From a checkpoint of a small mixture-of-experts model trained on Wikipedia.
Size: width 192, vocabulary 8192.
Training: a variant of Adam for the experts, 603M tokens, 4600 steps.
Below are experts of layer 5 (counted from 0) of a mixture-of-experts language model. Rows are named router (the router's row for the expert), gate (a neuron's input weights, with its number), up (a neuron's input weights, with its number), down (a neuron's output weights, with its number) and show model dimensions 0-191. Each number is 50 + 10 x the weight over its row's rms, rounded and kept within 0 to 99.
After each expert's rows: a language model's description of what the expert responds to; "comes before" lists some tokens at least twice as common just after its tokens as in all text. This comes from a sample of Wikipedia text that the model never trained on. Tokens count by the router's weight.

# expert 3
router:47 43 43 54 43 58 54 68 45 50 43 32 51 38 67 50 52 59 59 79 43 37 55 61 44 46 41 46 64 32 42 44 51 48 46 44 44 46 64 27 41 35 52 51 38 42 67 46 54 42 57 50 55 51 33 45 62 43 58 56 38 42 21 62 52 55 47 40 50 43 59 41 42 45 57 40 43 43 50 38 58 56 51 54 49 28 52 46 49 70 56 66 47 43 40 49 62 37 77 28 46 49 38 50 72 40 52 63 47 48 46 58 53 32 40 41 75 58 59 57 36 51 52 34 36 57 52 38 53 55 34 60 38 50 44 70 60 44 47 54 55 29 49 51 49 53 54 40 61 60 57 50 34 47 56 56 60 36 36 55 39 48 52 41 60 59 59 49 36 50 49 39 45 59 54 52 46 71 57 51 38 62 59 48 60 48 54 41 44 43 58 49
gate4:58 46 52 53 70 58 61 56 60 46 48 63 50 36 40 61 80 44 33 49 52 64 65 44 31 75 61 47 44 63 49 51 55 62 51 47 57 53 70 58 48 49 63 57 64 60 47 46 59 58 57 55 38 33 39 23 61 47 41 56 42 48 49 36 48 61 54 49 45 51 55 53 50 55 48 51 39 60 40 50 47 47 31 44 45 48 48 48 53 42 51 49 66 52 41 66 54 61 65 61 46 47 51 49 47 69 66 45 67 39 36 55 57 60 47 48 47 34 33 49 51 42 53 52 52 40 65 38 56 47 65 35 62 52 39 55 53 37 33 53 48 48 49 42 43 39 67 51 54 36 41 59 60 45 33 50 60 68 28 54 45 44 49 57 44 49 52 59 58 26 72 48 58 45 41 46 49 60 53 47 66 47 52 38 61 29 35 61 52 32 51 48
up4:46 26 48 48 49 41 41 45 61 40 41 66 33 42 55 35 51 34 38 54 63 59 62 55 28 53 62 44 50 54 36 45 66 40 53 33 50 56 72 56 54 54 35 37 54 54 66 48 49 52 54 52 49 48 47 34 46 46 37 37 53 49 49 49 51 60 43 39 52 46 54 53 24 47 50 67 35 47 32 51 56 38 48 51 44 54 50 57 49 52 38 63 35 35 35 67 40 59 64 59 23 48 54 66 56 52 59 51 63 51 46 52 51 51 36 39 37 61 31 45 47 52 63 47 48 52 64 43 57 47 47 34 41 49 42 64 56 35 54 58 35 41 34 51 54 34 69 55 58 48 43 53 61 48 44 51 54 50 53 46 50 32 48 57 54 55 63 55 78 38 60 55 58 40 44 40 48 53 37 61 75 51 55 39 60 47 50 41 59 28 46 46
down4:61 62 50 36 53 63 72 56 59 42 57 40 59 52 52 45 53 63 61 60 55 57 41 51 58 61 46 41 73 45 40 47 52 43 54 52 57 46 52 72 56 44 30 50 50 40 42 54 59 38 61 43 13 49 42 41 45 46 28 24 41 35 48 47 46 48 49 55 39 45 60 42 45 68 54 39 41 61 45 65 59 47 41 42 57 73 48 48 52 61 60 54 81 56 46 52 60 40 41 43 56 65 40 52 55 40 40 53 38 29 35 61 42 62 46 49 60 53 61 54 28 56 54 66 57 58 57 53 45 43 50 63 55 54 61 58 46 44 58 35 49 44 27 56 48 47 65 44 47 60 59 55 54 43 58 50 45 31 58 37 55 37 50 66 53 38 34 59 51 57 59 50 38 48 35 57 51 46 45 43 58 50 51 39 48 53 48 49 54 61 54 38
What it handles: Country names, naming verbs
comes before: "\n\n", "\n", " The", "  ", " He", " In"

# expert 1
router:48 51 60 45 48 53 44 60 60 25 46 54 46 38 65 49 47 47 40 47 56 41 41 51 58 43 56 47 61 43 63 55 50 21 49 61 52 53 49 53 53 50 28 39 50 48 56 66 56 46 42 42 48 79 43 58 53 41 55 55 46 52 53 56 43 84 42 61 61 44 64 47 54 52 45 34 58 72 43 56 45 36 39 47 44 56 53 47 42 69 55 53 52 39 63 55 53 51 59 53 38 43 49 27 41 33 56 33 54 50 49 46 59 70 27 64 50 48 58 58 56 63 47 51 43 53 35 36 62 56 35 55 42 51 45 56 35 63 32 60 50 46 50 51 44 56 44 51 49 51 39 63 49 28 52 67 34 50 52 47 50 39 32 28 60 48 32 54 42 42 55 64 58 48 33 42 37 35 60 62 64 55 45 59 45 56 57 64 46 54 55 50
gate4:60 74 58 38 56 49 46 50 62 37 43 48 40 45 45 51 42 42 52 57 43 52 52 56 43 63 45 54 63 42 49 56 46 46 59 49 46 54 60 59 50 61 60 40 54 45 53 59 59 52 62 50 59 35 54 37 59 44 61 66 32 61 62 58 63 33 42 62 66 39 45 40 31 48 44 57 36 41 43 49 41 52 43 26 36 35 50 42 53 34 41 37 39 44 51 58 45 70 49 58 45 43 34 54 56 67 61 43 58 70 44 31 55 41 47 49 66 68 41 59 44 43 59 61 52 55 45 47 57 47 57 35 55 46 60 51 40 53 65 57 55 68 60 35 79 40 55 50 50 43 41 55 45 50 53 44 57 60 58 43 47 66 53 24 43 52 58 47 85 53 48 47 60 47 48 47 53 63 27 52 51 39 62 49 40 62 61 39 61 49 50 46
up4:57 50 52 67 55 56 38 58 50 44 36 43 36 44 59 62 47 57 55 47 75 59 55 40 47 33 67 45 56 52 64 54 37 50 46 46 36 53 42 40 48 37 67 54 59 44 60 37 58 61 41 71 43 45 44 42 48 38 45 46 65 50 58 60 49 76 61 60 52 48 43 49 58 46 47 41 58 43 55 50 64 42 44 59 40 38 37 50 49 46 58 49 82 39 52 54 50 34 40 54 42 36 71 50 37 50 53 58 45 41 41 68 73 61 57 62 44 55 56 65 60 46 44 48 42 33 51 65 59 51 43 54 39 53 40 54 49 42 45 45 50 47 54 54 44 50 49 57 59 37 47 65 56 58 24 61 59 45 55 49 50 55 57 46 71 38 64 64 37 47 70 60 61 65 45 55 62 42 68 44 56 52 48 53 55 47 30 62 36 41 70 42
down4:40 45 53 49 46 42 58 52 43 50 57 52 48 52 54 50 44 51 48 55 54 59 99 44 41 36 48 54 38 59 53 40 53 54 58 58 64 49 50 51 49 46 50 53 50 59 52 42 42 48 48 47 51 50 48 64 41 49 36 50 45 55 48 42 47 54 44 51 41 48 48 51 46 40 44 55 51 53 47 45 48 49 50 54 48 47 56 44 43 93 49 54 00 54 40 52 50 51 62 51 58 52 45 50 50 49 47 42 51 40 46 43 50 51 54 59 45 48 48 47 56 51 46 47 49 50 49 49 47 53 26 52 58 47 51 58 54 54 56 50 46 48 50 59 47 44 49 46 45 51 52 49 52 48 43 41 46 50 44 53 48 45 52 55 57 42 51 46 56 48 48 40 48 53 41 52 52 49 53 52 55 52 47 56 48 49 50 48 50 55 60 53
What it handles: Sentence-start and list punctuation
comes before: "\n\n", "=", " The", "\n", " It", " In"

# expert 15
router:73 59 52 50 47 44 51 64 33 57 58 47 38 52 62 43 47 71 48 41 54 53 50 45 65 50 55 43 43 56 48 56 47 50 50 52 43 54 39 55 64 52 47 50 56 43 50 45 55 41 42 47 43 61 48 46 37 55 65 60 50 62 69 60 48 46 50 51 51 55 61 41 41 46 57 41 53 39 47 33 40 55 48 48 25 56 63 51 55 59 57 62 47 55 59 56 48 35 55 26 59 47 47 46 74 56 60 48 51 32 49 46 28 69 47 71 52 66 53 52 56 65 42 53 39 43 43 47 64 59 36 58 38 50 53 78 42 47 49 55 55 47 54 65 36 49 50 42 41 52 83 59 56 62 58 41 55 47 60 54 30 56 55 25 61 66 46 51 44 54 47 63 44 60 53 53 40 67 26 65 54 53 67 50 35 41 56 50 34 66 49 45
gate5:50 48 36 46 36 53 64 55 52 53 47 79 59 58 40 44 37 43 63 36 45 49 44 56 37 52 43 48 55 44 52 50 45 54 52 57 32 53 55 65 44 26 71 41 52 55 38 43 37 64 49 48 49 52 45 70 47 61 42 42 59 51 48 70 60 28 42 52 43 56 50 49 64 39 54 46 56 36 47 50 25 45 38 51 49 51 53 55 46 60 28 52 49 26 40 54 50 70 63 61 49 50 46 38 45 53 44 57 41 58 53 31 81 51 65 49 67 48 54 52 48 27 51 39 51 47 54 53 53 42 42 35 56 37 62 54 61 30 62 51 55 68 44 55 51 54 26 64 47 48 50 47 59 32 51 49 61 48 57 75 48 51 41 46 61 56 41 39 55 54 47 54 55 56 52 65 47 32 57 48 50 51 48 67 56 52 48 50 54 63 45 54
up5:59 52 68 48 59 62 35 39 50 38 65 51 50 42 52 51 55 45 43 60 62 55 52 40 51 53 51 47 49 61 48 63 45 42 51 40 57 47 43 27 35 65 38 65 39 45 52 47 55 43 48 38 40 45 42 27 62 37 59 49 25 47 69 32 61 43 44 38 61 51 40 53 46 45 58 59 46 41 57 54 48 53 60 50 56 27 26 56 54 27 49 40 40 52 57 50 56 31 45 66 64 46 47 65 54 42 59 55 51 45 54 57 29 48 44 54 34 45 43 59 51 58 55 61 48 45 58 44 61 59 63 50 60 64 42 52 23 59 58 62 44 45 71 61 55 51 55 56 54 55 37 67 54 42 39 59 51 58 46 43 37 61 65 57 61 39 53 57 33 60 43 42 30 43 45 35 63 57 63 36 59 51 57 43 45 54 41 51 65 43 65 56
down5:46 66 66 48 31 52 47 65 43 38 43 39 65 35 57 59 55 50 53 59 40 52 60 54 49 53 53 39 56 62 44 47 54 52 24 46 37 52 63 59 27 47 56 54 48 51 55 47 43 45 45 38 54 37 44 50 67 54 08 44 54 58 53 60 65 63 44 52 56 62 42 59 45 43 42 69 63 42 70 66 49 37 53 54 51 60 43 69 42 57 53 52 59 53 51 61 67 56 53 63 50 59 36 45 54 51 56 54 47 50 42 37 58 59 43 47 52 51 60 56 49 48 53 53 47 66 54 43 52 53 54 57 59 38 46 66 43 50 60 43 56 60 51 33 64 48 29 53 76 50 36 54 59 39 47 74 62 60 45 45 70 47 40 57 30 41 40 51 49 60 53 48 34 38 61 53 59 52 53 45 36 45 50 58 48 45 44 36 65 54 59 62
What it handles: Line breaks after headings
comes before: "=", "-", "The", "|", "In", " was"

# expert 6
router:31 50 18 45 44 49 35 46 63 52 53 38 42 39 43 49 52 36 67 36 54 60 54 38 49 47 47 48 63 50 60 51 50 50 44 55 57 27 47 45 48 45 40 55 60 42 44 54 42 37 64 57 58 52 44 61 59 44 70 63 45 46 67 53 51 54 55 41 48 33 77 41 51 43 43 45 41 45 39 46 45 46 38 57 67 40 52 48 50 53 37 59 57 46 60 49 31 64 61 58 43 40 52 59 61 58 51 44 44 51 39 56 56 34 24 64 69 56 48 55 44 54 47 66 41 64 28 59 48 55 53 57 40 58 56 66 51 58 68 55 53 50 45 52 35 60 52 55 44 43 59 40 49 52 52 48 37 52 63 49 68 55 65 54 46 55 55 47 52 44 48 50 40 49 66 56 71 74 34 63 60 49 54 59 43 63 66 54 21 62 45 58
gate4:68 47 51 34 41 57 47 47 47 55 49 27 40 33 42 35 52 59 34 41 37 53 49 57 51 59 59 47 51 57 51 67 50 37 66 58 52 49 63 54 54 60 47 23 42 51 54 43 50 58 59 56 44 35 61 26 51 48 56 35 50 48 29 68 51 30 37 38 54 58 51 45 41 49 49 60 37 53 31 51 52 45 50 34 58 77 40 42 52 44 45 48 61 44 53 38 48 49 45 58 39 49 64 68 52 50 61 70 60 45 46 56 53 40 35 58 59 52 36 50 56 49 63 38 28 37 47 42 43 62 36 67 48 51 60 43 42 49 42 47 48 47 35 51 54 48 41 55 63 53 50 49 51 55 42 28 53 40 51 60 56 51 40 48 60 47 51 29 76 58 27 48 52 54 64 64 43 48 52 51 57 52 55 24 61 55 48 50 47 50 55 65
up4:65 34 56 45 33 64 55 59 44 58 57 39 39 39 62 37 63 56 43 40 49 58 34 61 54 58 66 59 61 53 40 57 39 42 44 63 71 48 60 41 62 53 56 42 28 63 40 44 55 52 61 55 48 50 61 47 25 47 50 42 36 60 47 54 46 36 40 58 38 42 52 57 59 57 45 49 45 59 45 75 46 44 57 49 77 57 60 48 49 44 51 49 47 53 45 44 46 66 47 35 44 68 63 51 76 36 57 55 50 59 56 48 44 32 38 55 46 48 53 51 43 59 63 44 48 58 34 47 36 49 33 57 53 64 39 51 38 42 36 43 57 70 45 48 44 59 43 50 60 59 58 51 37 48 41 33 48 48 56 54 50 48 42 47 67 53 39 61 65 56 42 47 47 47 66 36 52 31 31 50 48 54 46 19 60 52 52 49 46 61 50 67
down4:50 42 43 60 61 52 52 49 34 46 60 48 58 48 46 40 59 54 38 68 43 57 99 62 51 73 53 42 53 48 49 48 53 49 53 45 54 45 43 58 54 39 57 54 46 59 53 55 57 62 61 60 45 51 45 47 62 47 66 49 68 59 44 52 51 50 46 50 57 50 47 45 52 67 52 58 52 47 55 43 48 33 49 57 57 57 38 47 48 77 64 44 99 42 60 55 51 57 64 59 41 61 47 54 52 52 53 50 52 53 41 56 55 51 28 47 54 55 49 56 47 48 47 54 53 57 38 55 58 50 17 46 39 61 55 45 56 46 58 57 43 46 36 40 53 41 43 44 47 46 52 47 55 36 50 52 46 56 37 39 45 63 46 62 57 61 47 53 34 48 55 74 48 59 54 43 54 54 54 51 40 53 44 53 58 37 42 29 42 52 53 50
What it handles: Sentence-initial determiners, pronouns
comes before: "|", "-", " first", " was", " own", "N"

# expert 23
router:59 54 43 68 41 63 40 42 54 48 55 39 53 57 59 41 53 70 55 45 43 53 39 59 56 34 64 45 43 77 42 55 49 51 43 62 48 48 54 41 51 56 67 54 51 56 71 62 62 33 55 39 50 51 60 54 49 49 50 58 63 70 34 58 37 56 50 60 54 49 50 65 53 54 47 34 53 64 58 36 52 39 58 59 43 50 43 68 57 56 53 71 66 42 32 60 36 48 45 32 41 37 54 34 61 36 64 56 51 57 62 36 49 62 57 72 60 37 72 46 65 50 55 39 42 64 51 46 49 52 45 61 54 38 70 34 46 59 42 60 44 62 47 49 48 69 55 36 45 56 55 44 54 48 50 60 60 53 73 40 58 44 42 52 63 53 61 44 42 42 36 38 62 47 37 50 43 53 57 59 42 44 56 44 54 50 48 62 36 42 37 68
gate0:54 47 58 59 54 60 47 64 46 65 47 53 49 45 51 56 46 28 50 44 64 60 44 44 45 62 56 32 54 53 56 55 57 47 46 66 43 53 45 59 45 55 41 74 52 48 54 49 46 48 40 43 50 49 41 46 44 55 58 52 34 52 56 56 63 17 37 51 55 35 31 27 51 35 55 63 61 65 58 55 37 49 55 33 50 48 51 59 43 54 63 53 61 47 47 63 69 46 43 36 38 48 42 56 54 33 49 42 51 45 60 62 60 50 54 35 31 48 35 66 44 50 51 52 41 45 51 64 59 61 36 39 45 58 23 62 68 44 45 54 56 53 32 56 45 47 60 49 59 48 58 61 49 26 55 41 52 39 53 41 46 31 73 51 44 39 43 63 47 42 53 57 44 40 39 59 43 39 59 61 33 55 62 26 56 48 38 63 38 45 49 46
up0:49 41 58 65 45 47 54 48 43 56 59 33 42 49 27 46 46 57 52 46 31 38 61 53 55 44 70 47 52 38 37 41 50 37 56 54 42 55 43 30 49 55 70 30 55 47 58 26 52 40 39 74 54 39 58 45 46 45 38 54 35 61 57 49 61 53 41 55 39 59 47 56 55 48 41 52 59 39 48 64 47 45 33 54 59 64 49 51 62 47 61 35 48 49 59 56 37 63 40 49 41 55 53 55 54 35 54 58 33 44 47 53 47 60 57 59 54 73 51 17 59 47 42 38 53 52 57 45 27 52 57 37 62 57 48 57 32 58 40 56 51 51 56 63 67 69 61 42 63 52 59 55 56 54 51 50 69 49 52 37 61 62 49 36 35 53 45 57 47 67 28 49 49 66 56 55 57 37 54 61 44 40 53 39 62 53 64 46 50 60 46 53
down0:44 54 44 48 68 57 55 54 50 54 41 55 46 49 56 39 60 53 33 58 58 39 96 54 40 38 34 38 41 47 62 49 50 52 57 58 38 41 49 70 51 61 45 56 46 44 49 39 38 52 54 54 61 66 56 51 45 52 38 43 69 58 39 50 37 45 51 45 56 38 50 55 42 43 44 52 48 46 49 42 49 45 40 37 59 59 44 64 46 18 31 53 99 70 48 48 39 45 51 65 53 55 53 53 43 50 57 49 50 50 43 40 39 49 44 59 58 50 48 53 51 49 53 54 45 63 49 55 55 33 31 56 47 43 46 48 59 53 54 48 61 53 50 55 53 57 66 54 43 55 51 53 49 53 47 43 51 54 64 36 50 48 50 52 38 61 47 50 65 38 43 56 38 50 50 54 44 41 47 50 55 63 49 52 51 46 47 59 49 39 61 59
What it handles: Past participle endings
comes before: " |", " by", " to", " in", ":", " on"

# expert 5
router:47 41 54 60 41 31 48 63 73 48 38 30 65 46 36 60 46 61 57 63 48 49 47 33 39 56 46 29 49 61 45 64 56 42 62 44 25 68 54 51 79 47 38 57 27 51 29 45 45 39 46 49 64 54 48 56 33 51 27 54 39 60 48 56 37 46 42 47 51 42 51 50 61 59 38 53 48 58 58 56 60 49 53 50 34 49 49 49 36 46 58 61 54 54 45 44 44 51 42 58 51 34 48 51 60 43 41 51 53 38 39 55 25 54 43 36 60 55 49 41 71 63 55 32 52 61 38 51 55 67 36 63 57 63 49 39 54 57 64 49 56 43 50 45 53 50 54 47 48 41 44 65 59 43 62 41 45 53 46 24 46 72 62 58 48 51 39 45 31 52 39 54 62 47 50 46 46 49 58 46 67 51 60 52 52 43 55 65 42 53 41 53
gate4:31 37 57 43 50 62 56 54 51 65 71 60 49 45 45 49 60 45 53 55 46 55 57 47 66 53 49 57 43 56 60 60 45 39 47 48 63 43 51 59 48 55 36 62 68 41 62 57 57 19 60 49 37 34 39 72 63 48 78 53 57 47 25 50 43 59 36 48 41 29 58 47 31 58 49 38 42 42 37 47 42 45 41 78 50 41 64 43 34 45 29 45 38 54 44 45 48 42 72 59 44 54 48 55 43 57 47 49 43 55 45 48 57 57 46 54 61 33 64 53 59 54 57 48 40 64 42 44 51 61 49 42 36 40 50 66 51 46 56 63 45 52 35 56 43 46 60 53 61 61 56 43 35 49 52 60 44 52 51 37 39 42 56 33 43 46 42 80 43 60 59 47 50 58 43 45 50 33 47 63 55 53 42 48 40 58 52 41 43 59 41 47
up4:57 46 45 54 45 55 51 50 60 56 69 46 64 37 52 50 40 63 55 50 43 68 58 56 58 48 55 54 58 48 59 33 41 46 60 34 76 33 41 53 41 53 41 46 50 55 72 58 73 43 66 59 30 43 44 64 35 35 69 71 56 56 27 41 53 53 44 56 49 26 50 37 32 58 67 45 60 34 41 56 51 51 57 76 54 46 77 37 35 51 52 50 55 50 57 58 41 38 63 51 51 65 52 56 53 41 43 64 35 44 51 53 59 42 61 52 54 40 60 60 54 63 44 32 44 60 32 50 52 36 43 51 47 41 55 46 49 45 56 63 52 52 25 52 54 57 57 45 49 55 74 44 40 38 40 51 37 52 54 50 53 47 46 32 58 56 45 66 54 41 56 44 42 50 47 51 50 57 54 39 54 50 33 46 50 46 52 36 50 48 49 51
down4:49 52 54 51 51 55 47 47 44 49 48 44 49 50 52 52 45 49 46 52 49 45 00 50 52 68 45 44 50 55 51 55 50 57 55 55 42 56 52 48 58 50 50 51 50 48 50 55 46 49 46 46 54 59 49 44 54 53 56 45 55 57 53 53 47 53 44 52 51 55 50 54 56 48 48 55 58 51 53 52 55 47 45 47 54 58 47 53 55 99 53 46 00 46 48 53 49 51 45 47 48 51 56 46 49 54 54 49 55 53 51 51 46 42 44 43 51 54 49 47 54 51 50 52 49 48 47 53 50 51 74 46 63 51 49 48 56 50 55 43 46 51 57 48 53 55 40 57 50 50 47 48 56 52 44 49 51 52 46 53 52 52 46 50 48 50 46 47 50 49 59 50 51 52 50 48 54 53 49 52 47 50 50 52 51 55 46 44 49 48 49 58
What it handles: Years and common nouns
comes before: " |", " of", "–", ")", " x", " /"

# expert 8
router:61 51 51 52 78 41 55 64 58 21 67 50 59 50 59 48 42 48 51 41 63 68 48 34 58 35 52 48 45 58 49 50 54 52 37 47 33 40 57 48 54 35 33 26 66 53 54 53 41 54 54 58 43 55 56 57 59 58 68 57 34 47 42 53 38 62 62 42 59 43 45 59 46 59 40 55 60 37 25 48 47 40 59 48 51 53 64 45 48 48 50 48 51 53 29 69 40 38 65 59 44 59 38 56 63 58 62 47 33 36 44 53 43 27 61 55 47 52 50 62 54 53 39 43 63 63 45 41 61 47 38 61 40 53 45 63 72 47 65 55 41 42 56 43 50 51 49 52 54 43 54 75 54 34 40 62 55 51 49 39 48 55 63 27 51 53 54 40 38 45 49 36 36 53 40 41 47 62 36 37 46 45 42 48 48 49 47 64 46 43 58 44
gate2:43 35 56 59 45 38 56 50 45 52 51 65 36 59 46 58 79 39 64 54 35 55 49 52 45 46 55 44 53 54 35 56 48 52 51 66 63 63 39 40 61 50 38 70 47 46 46 59 35 54 55 54 42 44 43 37 59 61 52 45 43 52 56 52 39 37 39 49 50 30 56 38 58 65 50 54 31 66 58 43 55 57 38 49 51 56 34 52 47 41 65 64 42 57 58 51 56 46 50 57 48 47 47 53 53 55 43 66 67 59 47 40 56 49 52 46 72 37 68 51 57 45 45 54 39 38 61 56 46 53 70 39 64 55 59 32 47 54 61 54 71 56 51 49 55 43 56 58 50 70 49 67 50 51 71 50 46 62 70 62 59 36 48 59 54 35 57 45 43 61 47 59 41 44 71 65 46 27 29 50 47 49 58 42 25 51 52 64 60 52 37 53
up2:49 35 53 59 52 41 42 18 65 33 54 47 56 60 62 49 26 69 37 65 38 59 58 55 43 49 41 55 33 50 66 47 36 59 43 34 53 57 43 51 52 64 50 47 47 54 44 43 54 39 54 41 65 23 51 53 47 75 55 51 42 51 58 59 35 44 30 50 49 64 42 42 47 52 49 51 48 60 53 52 37 57 65 70 49 44 63 47 63 45 65 43 38 46 63 62 62 53 54 45 38 63 61 42 49 63 47 43 64 58 52 56 19 44 36 42 50 38 57 50 33 56 49 53 49 38 53 38 56 43 61 29 69 55 50 46 48 31 44 56 61 47 55 58 45 51 47 64 68 55 45 47 42 35 55 48 51 37 62 47 56 40 45 34 50 63 41 45 44 66 46 46 43 46 51 37 45 49 41 55 61 61 54 48 53 48 47 41 41 39 55 46
down2:44 59 27 20 51 46 43 49 53 47 53 61 44 39 78 55 62 55 39 34 43 58 54 38 61 39 56 43 59 33 52 34 46 48 51 65 54 47 72 55 33 45 51 41 53 52 66 60 41 62 57 54 42 44 48 44 59 36 48 48 41 44 58 57 65 37 51 59 65 56 61 28 53 51 66 63 62 36 33 62 55 45 42 40 55 38 53 33 41 53 34 49 40 64 41 56 44 38 52 46 36 46 46 65 59 47 57 69 57 55 44 57 69 64 42 33 38 49 49 63 42 59 55 61 29 42 60 44 66 57 55 55 50 71 39 52 42 42 65 46 54 57 39 44 42 34 66 64 56 42 49 57 56 44 55 46 51 55 56 57 52 57 46 52 31 47 56 45 66 40 58 55 43 43 40 53 47 41 43 50 48 58 36 49 33 59 60 49 45 44 52 57
What it handles: Preposition "of"
comes before: "s", " the", "=", " 0", "d", " birth"